python train.py --experts_per_token=4 --d_expert=192 --d_shared_expert=0 --activation="geglu" --router_score="softmax" --normalize_top_k=false --vocab_size=16384 --norm="rmsnorm" --optimizer="adamw" --beta1=0.95
Below are experts of layer 6 (counted from 0) of a mixture-of-experts language model. Rows are named router (the router's row for the expert), gate (a neuron's input weights, with its number), up (a neuron's input weights, with its number), down (a neuron's output weights, with its number) and show model dimensions 256-319. Each number is 500 + 40 x the weight over its row's rms, rounded and kept within 0 to 999. Numbers have three digits each.
Before each expert's rows: "comes before" lists some tokens at least twice as common just after its tokens as in all text. This comes from a sample of Wikipedia text that the model never trained on. Tokens count by the router's weight.

# expert 14
comes before: " the", " in", " to", " by", " a", " his"
router:417496548447508532538466417489456442470508491510554560497486458500538438517579486473510491464483454522461562412555483495520460533504482434378509489458533518488491474543480472559529503546463532
gate0:473452458510406477492572413571488500500621478552399516441456498542490494594508547400470534457491527489529470507509542430523475458523529590515451553453524483569497502512460542448498554541477526
up0:560526478403519476502536486477476457384480480464453484479469480419494472510521436524507468535467526468553493482480506499528519547528509445513464437518452507444511510506473489478513450437557531
down0:525560579494522545436538532456506501508518468532458519493472547496453509421546544552541462511526516483535500516560474475543456571448431481479471481543426495505553454510503537441490444468433533
gate1:483492563523523384469496513479490515537510536490484472480563507487480473528577557493519427557443508509449455515522540478462549477511496524507559464538530553492467511474455557485468508516499533
up1:526498547523471445525448457516488530503433512485526508543552520444470513462485469525494481522446550466557431484497524562490470475497572503517482522441497522508509463392510472609466521534504498
down1:489506475469482474548591575493500486476544487494544506529489494533525485534535534459422472510465530505424493518573490435456508579520430441519449493506499561485486498517503422536488503470461595
gate2:468507550426426497532514459531481527581503483559428450487521546580444504509493495446506470512502536508444359530540512510472494489487520485495456429569541506489558524495477542448424452518445449
up2:504476479585528533496480520447546452467520518501549567491559407446538513375464474476523548495452499463534622521538482457452437527521503497490453456506456480426434577515551517492493492496475512
down2:453502435513472491455563547429472441494454521444489521452525462558492442461561516480509515565503503522442490515482508528488542550405438601511506548508468534506457438463451496470487500509449464
gate3:448501543476510496545529505522496460511486561552546521511444545512479472474516515456517477477469541558471462521485485466461512485481552499594503453509562569483548541516442509441515481500469540
up3:484493490528582431514529475423470434462477458480536496507511504440506556528526493528532466461494543493498575506540579495509542468463562545473485530493526556494459467385488511517568557482470586
down3:463505434493579509445582502483487455441510501599497376458437543475503556559520513467495562460503476488545517452467502518561572488475503611490470450452479529525500536497518495510494560521513462
gate4:507498526496481446513498521443492501491517463474539510487532464525540533536516445507555542477552473517494454474454434499439545550527450534543468554552413437517483463472593506525543522531504552
up4:480536505481509494560490494469481552478482527517577489537577492517578524482515463506498540528562534550520517425548431513433492551455432508491471444499430490477480512530548564490497461525487531
down4:445527517545470466559543447522513518470491612546503480468540538496554537523473482549483465443461576522442474472514476558534491479518495528463586385506475527469459485489472526438459523476406551
gate5:410473463584494530462527571494466539443506520487491477519479489542547486501518533552500472467559481475498521498559508527535544481559540542477473517505533533567471515519539536513563560435530583
up5:419507424475508496514513423515482463479508492492397509456452542547510538493457556512479579517475549449514507493503484495483572499444520461547528463512532470554462442524450509487495487544505570
down5:452446513547461461545534470529443462484427477464464465547458440476561480538404493501496549446485460534497490539401482530535540453550464435473480544459497511452501517569487538561570509498489505
gate6:520493485520549485500541510507503415492493517563552475485498506567506491520467494518451550499489516536501507486468554479512509498485484510566529415456558457505486519481472575558538437580450417
up6:518507500538532563445471536511472371469445494492444518511482540551517485441557446546493521476539466485466484488489547461527546468473467468516468461529518469509442398454555558582510449509443473
down6:453507457472476496536496437426475478455532494516429524489479543536491532523468473532570495386513436510515474493515547583563554484486415515437493405493491541503476502521530551498533564529526530
gate7:521476470490503511426480497513494467533484597573463552537436434495465479551525517507510496489507545434499552574508562451482474558493561509531470453495493385463554544553502494500534434503502500
up7:546523478553478505488512493377480492461489485493498541514477518449518553530463507539507506489501506457511510554503464472485458495565486470507553567528569418532526461517537464524475538502470480
down7:563475451503521555574555472527529548517515470494447559437442473536466559532509515527555496471521531535512543556497484510449528451563548493550587496525521417523504474414472476486509532556485537
gate8:505509483494481575519511509575516519479496473468471486474475537491532474436537487502463524572554520516547444467524453556516508475511539488468491459525477545550463508603497485486502485456448505
up8:484478456447525563490506507519543551520486504443538521524485430511517467536528518499514475564489483563541475434513560521450525482505466500480509492555452503481464468473522505489562572466526441
down8:558482507511501472488485523467551465409483479498484514550554548510488529435512455538479431519514507529544485561537559494441474538543517495486492500508525484562575465438511455532518525540516544
gate9:483499445466521435499510473511477466447515417480418502479525489405502513472548510425546451523538453556549583486531538549547480528518490503488496448529511529488578506559480521478467465469425594
up9:449471544482467478505475527483529455527546490464491525477433499497589494505455417462508431543555496517425499559538455539432435471492457550498563531483525511629540457454440507492541538527514530
down9:524541562559519476494477470495454494448511515530481510449460541475520524493488407471477506497537496585549570533566433560532537478470445452450544455488486585459489484562487472554495517498499478
gate10:520528516508549451506487488535527480425494499511408482469516596505520494439437461525497574536525516560473543472509474449537443540456519517585451469512522410450515490484538511488483554544447458
up10:514493473498440458451456533585473505461526468497510459550503488473502460479510545491516614494511499432547491495507457482520523462545502510470438535463491484557584534556470547474559437483514517
down10:541449556537466438460512517448543490503574511521513486511479484556451486517492592498517549496535527418421492462513501394524519520435557498497437476517457420523421474480572449536479447459527504
gate11:489419502570410498493492415504523489501511514529525453540510497497489514532463491510590445515487466529432495463523482467549491485494542459613508478502517516518512551507537493484426480529507527
up11:505514525529491592428548512507477405510545457547476495498494517509538510541473483514539512517527510564469493467452507505498523577526444447460532475448488507537536504535458568468520457516516518
down11:562475516492493521459491477485544520442489545514499540581515539538504558501515383485484523529480547500505558491467460493538523481497479484510546487533471587498524587516458480465508555469474477
gate12:516507470469484488522543517517502418530556538548409457430514501540507446509532490516454507466518461489507437580434510439448503470477537494554459466530531481518474561448523516533526494544526512
up12:525430426523503564538540529480504565502524438435548526493547415484381545470510490469451522583472477491562483489541512507490583524520518505476460556513453477479538500512556520507477485428478490
down12:492495423529511487527518589436473510516540502527526535574510442506480470474502471513549452570491517468458496444541545490490527523525458486471475462520445461464435451464538491517512456549490504
gate13:478511556443546460534574495486532420519507446458540493521485483440503555493483475550496457500483489449449530511474427437497450499559529473547435469529482552493464526553471539458555484463462605
up13:490455449453506427546509488535455488501517484471425521505615477431489444520577518514483415483523493480460529511500486417502432561556434496453462428490507463495500514508451530507447520511450544
down13:559473495450534474512450477478515495483624464542512543507469559547511545619510515527561497465404486500543496454534479527562475540459514513437470525492451520570482522463478485484483461550569557
gate14:513519530567516477518520562470448487548490551487469558507457511410485424435479480436493532472470530505544520579475532539497441539476505533500526512502501560496467443395495548595518506528498383
up14:470493482471503529521524439445457570564446527490486438537502564539482511455530455495508499541470489457547489544543566463489446560403528443486481528546488521507512462529543570517522498580512531
down14:423450585484535501441543482494428495493445557449539485521498567506547503493510521464480539451442550483443492511511510522534539473495489521465544468457512457503467445506522467579509438462521423
gate15:468524499500525496544480521449542438425513505458522524465492551425496572498474531527519548464547433575512590432532510476566528560452525490447572508501518536535524474477505488453535507462452466
up15:455516519551565421593478458464517494469538479514546529525449484456533534494452555489594516460486496539480539439479507481540528545389528506491557523434506467527438583494576504414478496516468484
down15:481515475505460538522514531428544476405574502513502439491423534477556530435505486546474463524475545538476471469491439519493478493457438512408519513508504498529476540567578505566517587507575481
gate16:507502532528505575447544459481548475503508439507470502495494510468509568489539459463514503510547470478443561484485530434542498519489486575492468465522514441485456542495441489545420536456440582
up16:448510507492516409579487518530385455429461546436424484510516485445515517465465482524460485493521492508478480512541454438441493465510509502496513481520500544464538529504527516465498513466504435
down16:548539524442524530472516499486497505500493455485504486538524481548497455507575476457461488468515457482581470504539495565634502485485528491473550542552498537462485522495533520509537485567526493
gate17:502503499467480426507557493508521502502515445480513511410514635548455424446465452449502457482500487514509506493528471474476543517454510488437538446533528474457435527517485492496524459483515484
up17:467491530460420475464573451454514523441489469545464427542503501481510453536427448509477470533455502506521406531547552498550527566509498447445478459461440468497475447467445563523543533547470462
down17:577440525519431461501457530517524515540499472481537526542524490484508530549507503410519480522507510448512549452478567528444483446479468494418590513564475421525458455487591523477539475589544533
gate18:471449546469503474540488531446407543437518425546529479539590497583518491569520512513417464423437532525513505472475466462529500517548461546498512521467493476516556556474573502460446386506579472
up18:452490514496484521505534513577481462538550466571523451466527514525485540439597565455524515484529443500460456532459490510482449582488558456423443466530504488446481551570420506479564525492509541
down18:528504447505516509578477510475515470498478503557548555499440424499518469495534472489449486515529503420498525514448499473464505485473528520555455555618552502496452456498418524514451458540504493
gate19:438463570451486490475514515496427483431529486500498507531562463524490493550404528518548465441504525518524474510495509446451561515499467550468481430547514505491434519583480523457561510533516582
up19:403494436493527483507477509488546479483527461497519528539530429530449489458542459491452468515558503487478547488497501465554493434472439499494493533596552504493503491532579504512524542519468543
down19:472520527522518460513536524445516503452489531510475463487464610489496512471556494512417511534548474480485455488451500496504536519485407509431455474497579514438463599445500475523514485425533497
gate20:401491416533533481502546491495505483514583541507457492496474595554537572483522466589527502491535512463510495526465487448501542454460507509506537527501495460560566556534508491504462565506388503
up20:533503511541474499433468535540540527521543482490549570515583480528468532486443490419503575478473480434453449508509490474469459513543473484462505514485403514400513463462471497452535441452525536
down20:528428472433433467488476497555474490546420565535545505519508506498514460507486578529475494499508481445514489539553510528447515559596519527442527485543449458466481486472437550464517415463524558
gate21:517394566480548512531567477488473443477535483483446463464488438480470517520509527525455510502507405478535476482463558467435451484492449474525550476556489515513497548432468475517526586458515568
up21:440504544445505494517532530467473452494496533524456545470569487384515487521556510532502475474472473544538475493506438500484455556515525546506541487596498559535452559450530501476501543447479529
down21:575498509508476505513472486537489546520519456475516513471512464453472463524474504525521451509549525527479464439511505510424448579468490515528580559506471507476618555481492494476492535467498459

# expert 5
comes before: ",", " |", " of", "–", ".", "\n"
router:535543553471504434478552431566520465481452490508462469426448527423564499547441539491535456492588528447500494485532495550496486458534532475490503474542566591482443514516417540414455545485445472
gate0:460442482501434488477530528554523534502492497471455544548478460482582499549519524505491451440474522500484488475515472426580525488506519525519506518446543520475445491549455584489524447524482486
up0:545435522473534561490494515527584546569492556486424502491527460497502499495501471465556534492510498576544498496555496490450501480402466422416508493476583417495507548527491513493552414529587477
down0:453539509452476531510489384501452491453419459469518547515525528487535539474472563477422529487516504546470464472562446479519482441522537364515495518465537510528426511508505484445483454499565507
gate1:451415488495482433519472552532528469475524473516576509521528475505468437494496499577555466460479448505482513522522478475561530479495501517487444552536545533585497429496493519480569464493517516
up1:559448545491543519501494500509519439503517550515440465484497491523463520531532483448530556493473479502489434466493494530489485489531520527523540523452568561529449505490481482549498532517486421
down1:396477523545494518563517497549500518585488518481483496473511432494465466534432477504511500481558530479494533479515483474443545501521554533455454482522501478463571478489598506448565506468528478
gate2:478451493516499426507458518510537441502502538523446511480593534568496362474461538489449584564561474524566499512479441471490492430436446486521542453516492442470550482483562510474462545464441485
up2:446556583531411476556468465487502464596498453488516581499540551517488490472493534515496523416539444474460513522459400498432548539575450500430491481548533462498542450503490516450534487496529428
down2:506436531489551490466574452463478587524500531558549574467467522503524493501386518465528433536506520493560513529529529535518539484496397424579498527566588507453535501511464509463507549468461543
gate3:497532538576456539460503469496519530550569529540523523467520465472479551494489478532483489499401510406574532467555485460444494508443489455496509468455446530542521500496484478439499520499580441
up3:534538540425533472529519471557511485493482477490460478466452503545595482459480470508501393495442484465541523477466520488485478540461554477519445462514478538448552478487485470540451481496449466
down3:497551431527491580468493534580545451551541491516527515551474439504476473480525437539475551538609511524394492484514518430456489505477481506460512581485427503493416518510446526570491494496494486
gate4:546418524589479546531533560481508497509462486474540482541565539563503494488511535447456584511514541511425538522547497494486556496472464398466545460442469474528502513537487437486551407553499507
up4:519527561531531608456485528549460552513515498474461514493433494538501502505490449426458511497445508486463536546444462464485488476424506511470443467548501516489512524524474492524497444569520606
down4:490568601490435498486453494549515507504490470537469449453489487544425563499473456573472449480465506489530472543483439479504444518510515453487468506469491471447510514528548525521462575492484526
gate5:497429479439500437578505548488553487531584506514431553497555526533547539483493556464566482464536547472509466445528481473535552505499543513455450531470544484583565490478524497483450442459524428
up5:492470502481473551490512503567516495510457436529539431520423474531486476494526460484432483505406510555466469487452473499536489537395461503537504462478474424451561515519482459508472545481447502
down5:452492456459500535538525488449495522537499501523521516550534469439457465518526549481527496500568485540563493461493456518435512451506518476494480466526450485501468496553550565467480505416500466
gate6:539585528489519444454527511484446530472505435505529485506506465475478525521536492443504487414509425462524483551487541489525523516485591541479469502541421490496470454516546506522531526583481502
up6:514479474475523407527581528522503556511512544487478444539483465475524576505550467460592541502372441568491510520552466487502484522476492537494521507494429529540477508527425537448451548502440623
down6:507485568536484559544490526434539506489513465407442477531540501554499503433547511532468511501463494561482470481527500516484484517481551505474491518506504521451520482509546574529483487513552517
gate7:502446502461469470423492487512508493577467493501517528483413479524394515556525517489466476448435602556514495519517563465463525501498470521578564505533556477530486509533509501532471566496535524
up7:504500522569437536497572512475533468509480526458533463535565490527531477491495517481498533467513425549489537540552560462484449546519419458451460509474501470517471457468540481502507410541557486
down7:458458518548477503476509557541474506464456533497552470462483459486507525463500449490498460500437443485519561501528481536517412481481470554429512522579426478474501493468466456436579512466523470
gate8:467454504536480452523496515469451553501515518484479573494492469557623513489492455512518541460538475513514550481533486519530550510482442504524510465486473492526528521548511482446491462511513542
up8:474453489535500437480489469530424543452543506501477485481539477526584553438502470420529498482521478492492525453503458509483536512514509553488526489510472489494484430540521550461580527519438519
down8:539501485462458450489490419441436541550558497497508453523546481532539470487510464511446518502464500462516547539501589468539502478483509493506488376449521516551516556467490443481448498578479587
gate9:508493508544462515538490451490555511565482508506537511518499514506502524562496466409569513510434508514481577489467521465526574519398473498517630521517411520524508504561593489505476444518532461
up9:486486556578528489521493470483483530572482476556437482488459513477512488534444504450505521426476471477548565548424534428462493417411482531472498489500479535472558519481546401576540493511511499
down9:477495548450452489475517470444453508472558414519541494486543500510484507500476456494488523552418518442533528514521555458565448523543514466529544538463485482436484521530587511534542500526457534
gate10:520482500491557500504435526530509506459518579478509490471412532481475462499547490442508546473507537539483480509529541579521474491558478494522471513541603531499462507488482515463599481552502512
up10:535481608467548451516490552468575502473492584468448451489433541512458471527508502439554479474568526479486457472550493492459459516515529520499455481533471503457452516418515506560487530531537482
down10:448552574551516548459429500470528487469450508469466534505578551505477545458548525472506510490455532495530504526442492497471458477481406493518492516489588461580523539514475446510459514472541452
gate11:440490521490434444461459528449476443464497541539444536498480509473481568499540530552538542487545439457490513462517491513549545513503484555478493543478453509483507440485477547494534584481486458
up11:533523443435584521478453501521526464480449499527500571506511471503515523473547551424594537446507519492476459452498470521469521512483458530450513471477546529522458467517489533492454542536502441
down11:533517550486542562534514537513562476490435533512470474407577531525457457498446555412428439468494495549532421509583518562477498486455488457488489453569493538437483512538469464458536517498574473
gate12:520525556571498404502444482541485528489487490491514506517539505524495505572494525579491454511475515487478551550452448501507590533467540464408492494543475447472525521489578499533535525524428509
up12:465470516484498504532581500512529499520497447495491496542533467472517483511540569557420488437523487522557520491509558475499470425531392526551481539448496556553455525469464591475479500457538590
down12:543526569457522540436507468451508544468472512564493465507514482522525464533498532446520519512563466514492515488540471484544545493417534422455530507510525490464572468459527519398451567519492574
gate13:432567564570468521463453574491531518513462553495518528552422442576590470601505498433537494566488464514519491535527508473475506523441497508488493481479419491528468492497545556565483475554496475
up13:516439487410575493492550475535523460487494417523556511493545510469480541472448519521529520507517573496508501446519463495513467468510537447505487482484580520478577478568490424511569467512514444
down13:477539480470507544483441600513466526530485473572477594567481505546504505451517516496554532482465553519497495529583465466455521549556509561517444529507515480464483494535487522526529468524543477
gate14:492462506478452537487516520532461476488504473470466494516439468567590561536525547512461454560496488488475468467519549461474497513500469521556512507544578571495516514559535474472523559533502489
up14:468532425558496519460473464520580536537486498499461502521512473512467508477494520501520466521473459479441519527561496492595508525430516569463528455487478498522474443495456465492455446441501445
down14:531555564508482531526536444503484471548516480503456488470452555516490500496505565476530522433459576513434488503451459471492414512537525462561505408520477468395523516506537513533537527540483506
gate15:483506485519495493551465485497532472511483516560555543518503525468530587559462553568508523468515479517486538510532511530491528515461533481555559508508549513485552535456474444502387490483493493
up15:523422506562512541462517495491492502428455485410518495397572490576441487540539484487467566457485508505492405509515464441503477507468458531510486502565506464539523476506524549507490471488568469
down15:469493470456588490519546566423501485484454542535482544478495552476526511446510523474537511455459469488577563502506571515445537551441465520467532516523515517490563458522433559507424552421496463
gate16:503555591552539541510454480491491478473493460496475488556431464521509485519575539509559538475388513513494477502508535526473494477515455588437421518492541531536511485519543472486491487443495487
up16:521527493506497535485570490495497457499463511510557416507464440454524559438509456504497523508496516502463434447422451411522490518506546507452512494512434558476494534448572538546471595500366451
down16:519471465504517505492464514504550499543551537449475483513442463549544460542537466512506479493527530518481519549496544481464478523524474502543505510550485485597562542470518459514520495484504508
gate17:503486557573488493530471531470501506501501456486463463532537540538535440516560555466447588510572450476483509483493521509521523507452553446488480586440494540508494466500421500479445486425465501
up17:529532536501516481501533478533461509514474513513521564521517509536426434543515586500507458455538524517589461446577526446493489540415402501460506530451490513545451519454533470528511534539445491
down17:497541491472556439432541536524525477481533424507510440578437479407525437478570597512466542461541464530564510505450517455483553549520512475540535540441519560472494554499462470521430418496426451
gate18:537419416508545471572491510456470516515489464468545438541460543481510428502517512485519521428525426485559496535481481470476517534520570427437455478427551504486489520475508538536486484518490478
up18:560522560486521484473564480520506489487461422393464475515439511451533476520428492478491446486538450460551498516598449522538513461516484485460510499490517523522495456485560483463464542520502534
down18:593461427485468548520564509453514459521421446530564476439525515514548488467485541477498518508473457543468456513499455482515484387548538491488485468488465540500520433506540497455497527534549452
gate19:527470547462504504474499495511537454475516539486509440509531483526573499441441368542492522597553535544480494508508485463535472545518446432483503514501448546529525466491520499463458525482506482
up19:474486525470530514539505431477489525517503552531577475490491470501556514464511434542444427606519485451385468498493533552554478553513458482460512547493495532494487534535531557398539475501533526
down19:543525514461510521513522446481560479469536497508430491412453531533477476464498449540472447505531474446488514501462473505515525535537540415462477524530486483482476548536518543493539531458536603
gate20:529476496491438501499449429540487525542508564531477460448587438554493502483525578528485459511470521507467552436497567495527453439516519519570510530494514547623550447514462407500476466509568423
up20:401463547571468422489460547521514440501493449524449534514516474582472466579555496510522550492437495537479467503527498489464540550444535454509480496554483524480566509499503439511468492463459510
down20:492470488509526518511563489438531498446491471527492505422522510481506544565503453423497469522561438528487442479535499493441522518515465464522491443506446582391557450499559603483533474547482542
gate21:482488487511525471467426517557469503453547521507490464475537507473509502464484455532542552443516550535539571494454514436503501521547564482459517478502497460461514530520493576501485521462466543
up21:482421462426472466501460497500520584508521494551524500576489461476483446573469474537455437496432527485495450538514486449528505457466536502532489466446537484527536553583509520512546552437499506
down21:540531510472529523509504498548459468497542523532478468559560444508536504508526508507613496587533491543526403554543516482504519536481405501527546509508402550563615536445459469472499545509464517

# expert 8
comes before: ":", " of", " to", " by", "\n", " in"
router:502505540513514523503519458498535480582463495535513423499556561476534448527473567419440488476526421502540514469541504515527503428491492423409508469510549492500462442487500515519471523496401466
gate0:422505540494537447483530538496546519445484468415425463452559552534463522553497419578534513454508504486513505572464511385451529478514532568511528484511452475564488567515449507525485515468511496
up0:372478486470445476547499539433459488499563495528410419477569505500498490570454484511448494459596416459489554481520478458531545466497502526536449475488468508559544514554513522519507495458479515
down0:461479500506511502513534549579525506435432454489472523452521435546491514448504462559517513464469459438464515535499522482407503530513598556586586533487487471457519491514416535500504525486497543
gate1:543537519526470513423528436473446455480505483513535412503490495493508532535522580493492546485394517498429482435555474427478539438519479511444497552429520497481375536417561465572476518511460521
up1:537497567459476538537493506511526558518567505549611496494546479543546521512469467525555467491450475537463464495437456453413564494476472476486531511554487540487495542505569570487439446478486527
down1:530494504500514530479574479525440507551525466505501479403480518575481504429521534501555484508529491516571472502506463516542471509504441526519475456580485501561552487486504516471555532467541491
gate2:420432521598504471462497568574485513499469520454489540476490561560518486462482489522503476569481495456464456504421517422511557529492539545442476561480494505458512550476557517526501522603522465
up2:537578556399554547579511456470545525514479580495527500503463459462481455444469452476529579488519513475476485460544427571441488509581470458515561442521481417428571425549486457502608486413469484
down2:511520494504556517539426560529575520473509520457555483396511503508555543414493513521496549548456533565526517505566458520487476483471504536505489506542444454465497479486479512436490518471462474
gate3:450490535522468544406493484472527517507476538454469525559483497507419422516517492491560500490413461440479492504563477477499502449440462515498543502442543427477570395494477476501463468534495577
up3:537586485465495453545485504534526524457545469503474409524543540466505523599498515526474502508476460514583434491533505507522518477508575500474480473479469476480586470469546504512542462466507540
down3:499507519521536471509470487541498499491573507423476475506502511463448507475466541525499484524553514503470507497581474520578548508475509527508499470534472453367490459466540462466530474502517485
gate4:419437492491520444465500465521554466504506482491438486491511514480428506505548480481494501525500471559435451547530548479510467499528568438442480429506531502554481437528494453528472485485443482
up4:445485479497493429518553503588540492457477501438491434465478453560479499471538471516524539478478543483485546477565584478485491475481518506507487507548480430586476466600507500425530480509521563
down4:534486475461477559493483439473484440487501489502514444507509452526523526480515591434519513503505507448435408491459507482459471480449511464498510509428510551567466478479464493492479572562421476
gate5:527555558547486515437487550520427501424449424455530506511519491519486529507537517520515503460478502429497461533534513474517420511488449495514450497445504479541584489499510494498464508480517513
up5:545501525507436451532454572497524541480568510517455504527530532517533530613539466466473591518543523531434531548553571482503464523580512473478462457502512593457478519560451466522458574461472457
down5:480461483519566513510445519460508537423448562454491567534498475474578508550464556490497505470596498500457553522511468432466399539417454561547495532584539485441492509546535531429504529552479536
gate6:492470362505539512539480504492430468472483502454460468459448428511522512490492551504423498496470483519539500515487525503449458491534490439481507502474442490416517525504512497477563490520506549
up6:511495549477422476578535511457492499494481545412546477479509469581485551502497530519480428441428498428440564461470444476534496477548504550518520531487500497570518490479486484516531578458486531
down6:524554578486509474535465565460526546487505533548501516524515536470457500536447497510475491499421511477541493496619486566487520500442515473441482473471550505451476424506566433488508482544481528
gate7:514515501471529463479507438537464472464512468516507488507482535498583506435439559536485531557506460492518510618443481427516557559476503527480492431541427455487494544439477465482455565466450457
up7:567447533521534463601537470498499458482471467554458462506473519499545579468429501551583453496470491487490488514441482514532507541484519513513542473510449378567493518511523463501528493466457411
down7:553486505452515468562562514499460456563466492537468562475508522448500523524488481510504506502492422466437478412483463485444541480481558504461485459544511517540462528433524462502448513529560455
gate8:480511523585502522514439480480484435506515481492529529529539566511464525475496489529556563519508523449498519417434552495526505487504456538519435520439516394446546523419501457418562477443493446
up8:490472495448448510545463464506461565483567477519533536506509439560478530481529525527498531498573423508466431469422449498512503525563540458563495450524470522503503435532538460468484510504550516
down8:525463438441528452525469526540504504525469469492530456444496492533502429403572563499478503488478477545623435519514462508510449511509483529454508496586420511486510494510485505492498485444481470
gate9:475449472554555474507477522521414490449497499433484506497536559532548488485498544533560527492419511425459515471444466551556555501453486612512530427467502460471518519487522505526459538440527483
up9:484482591493451501447529503370571527520465539579501569488510543481466504527476557446490442466447509459428499469504508498528476494491538494491408508473453474538560430497490536441496522531424559
down9:488486511543515504484485494469519480456472469505502414601459499511435567509472599411566501536436517459478496473493529505586511479460503456523462546475540472511477521557489432465438555499465519
gate10:506466472454523489541539529452474507510425469446535500527532527454499466475432379518441468433495551497443493414408457495477458473522538522496499497523436505559411480523520505416502605390503504
up10:504456548478486527519591540470527544471527462496484512561548466530534491488500448464459489547466465533540470488364543493481495487549462495445515561508491512547487472507567485549520463448525581
down10:484491556492508503480501480479507481517534539517502569529474535512495417504459467456516580506601507459489497467450508469487509461445533530452525586572522522490452479501539521464503495459571511
gate11:376516561468566511495433503491534434532536565543435561454503437458504516563451539577524501493510496495464536500526535465473449497567527479495494507469507457523483438534454508496510469448421472
up11:544509504436470473532522515557481530472500528435436520502489491624623509468522450518439476463561534595513521569493432472493539504493505540487428476491516468476544441539501558489456427524498532
down11:526540505478470491523467494487465496529469537477543446464500417544506449562546536464504451510533537478522533507535576489527461581494503396497469549483418533572533384403455499518499517414495511
gate12:497558509546527608489541522503534436506471467507424579472536485523509473440496506484456507473508489547523509508541508526472456559515526494494452523517495494454474459529522482479498564535544554
up12:449547453443479499477466489452466557559505444500491437505482499486488543465591486586526566552479524564530493487504488504493441502534518446499494516501467552442429467524520544506476486517568537
down12:481524481550567524487413518581504471509457496584543493482467461617624487493536431498498530565509403512461469465505533497471449556420499536519489443545527474491564504491482484523531548519483507
gate13:408490444494493490538507480596521474538435449449479509476383505449508446468458539540499452457481528517453482539540458586498497485536485510531472441455577553503476459502461516448493485521496557
up13:451556482508594466500471557473534522525414478511426448533556541455558554570496538522465508523438428461495497509531512524493533492509455453481430534453512450560500473556499517517392492516541513
down13:567435495509470507571551586453396448487562479478526550452523563429455488439470535447466544471498528451486484496540498536538505501455478534515501510435571457502467481499433521470438475458511439
gate14:568488464521495535443559432511463573462459502512537538572510488492397508512494507530523493508484499473531507464484528433515553579499521481533485593508471532515532537440496486529505527517501544
up14:472547483460447491519484529489522495482533439427471485518536557582491518491530560442482564512555465493492422566497412494528531574453497584462446512475418519449500539526494493516451601509441474
down14:508507514475511546454452509377517536513546445460484512564567465500462513520430534529509468539499462566472418537539530462492484482510456412480535465479535464413465473543474547449559474457562486
gate15:477483483483482477480441579434462494529461480416480497472507451500457452479491485533477503462525427516462583491496519542567538564494493490533464393441563489580485541459450450505565493440506562
up15:487519507508501453446599508491492505491522584484544443478475447508483495518494485555539529450424525532497518562472536562474464449523543492474501594562521523422534464489559475564415466476504534
down15:466411498517535467525530518506560506491495519610496526514531460449485541572532475524519454462536557507461522537539478547493494562555467471463491513488470544495482478505496514523442441521494459
gate16:480542523474496438550517446447527435418459505495506490540542554504516459480498469516495539472499537557540445487444531546513537522475493534471517582400455559595536506475513513527515521542480507
up16:469480529541519524496492474506537558478496452475443543487560509471510461499465554485440471552456483458534458494486449513487551556403466511500460576460524446474444498528484487461509519478469601
down16:467549478551510449453541478535470437432504477516469524526553551498504507551499581509535475470466555517538548459563491512514444461535563537498527467477528467490497514387534467562517566464538480
gate17:484463478393550470555445454460539508506495463511466512496463560529547478469498516459494455517467547504534513467516557522505450527517451507432554470477482505507568529456525501483555502488498481
up17:484525560541441443513472438499488443468480581538537515521463464487490533476384494494521584371475453483429490504485400516484534476430487499421488491470556532566528489565501522431457477588505441
down17:514491506485499490492514556491558532523539476448466418500479545443539527506485519456532561447477497467516476461434524501518522483459523478495519513512453488520575594520484487558460534536484537
gate18:481554464522507432471439472483506447442465471508493496490525430499449518493503500536536460596505478471463527545475424479467541520455460494539491435482522471507507450468523433588552553463557515
up18:474499438512482491505507498422483451517515501507466503554460494464513533559510498541517464525523512479512486490533568449516434527407502566518495520577532492449520515536516435563485594490515529
down18:519493513490482489481546455498537426465522488521502472518580536482482560482486461458483494523536551453463483529450526423518606528534491494451470469445533498442458429524442456575528560434560536
gate19:438437521490475542432449430473454477565509452502461457479492486458515432555384463458496516537504467585520551497484559511463490480576556452485563420552516483551498481537472560467474434432425486
up19:521474536474503569497545506563491432552533551527500551516526551535536484433517455495452458516543506442502476417538524433437462509468470518542461459495486454484458528590525492473533511467493454
down19:397423515509522467487560489578497519517481468539518518470505526544409391459416491483474498526466429529553461497517563488490535439500478540507460491540489464476520539559508547479566467510517450
gate20:486557528525499460495469462462458488568489488468449549584518502596573451471444523518484460435471532455551522476441499502537447458459432433480509531494567570619542467514469534471509491539516466
up20:533599430542525507567519506510531488499493558481481488439542486481503518484444541532473535524524561457508521542483496479543508514430466497540464562511410485477513497538513457474497571550480515
down20:493509514565534471523523545531568462558537517432481538431507525487504488470536451520496503492557490513536470537532429474559552476443543545536576460466554499465540487527518457470494493485494351
gate21:400448523473447492475490560439535515441506459484490548465553511528436493491483539448474426559502493457533413469527499403501478559509517523481479513478545527510525482566486497515477528558531506
up21:562530575485526493497477383471515419460431512462493513488495407539473416522453447514508534435524485523490523504485543487527491497520488463572575492463462456514480429492436489441445498503482531
down21:468489471430541543591471573484534531540433493475508540487487448503546463414501465566493545589462521443543529474435462509427511471536502524546546493489450398550524559428490539519526479526441533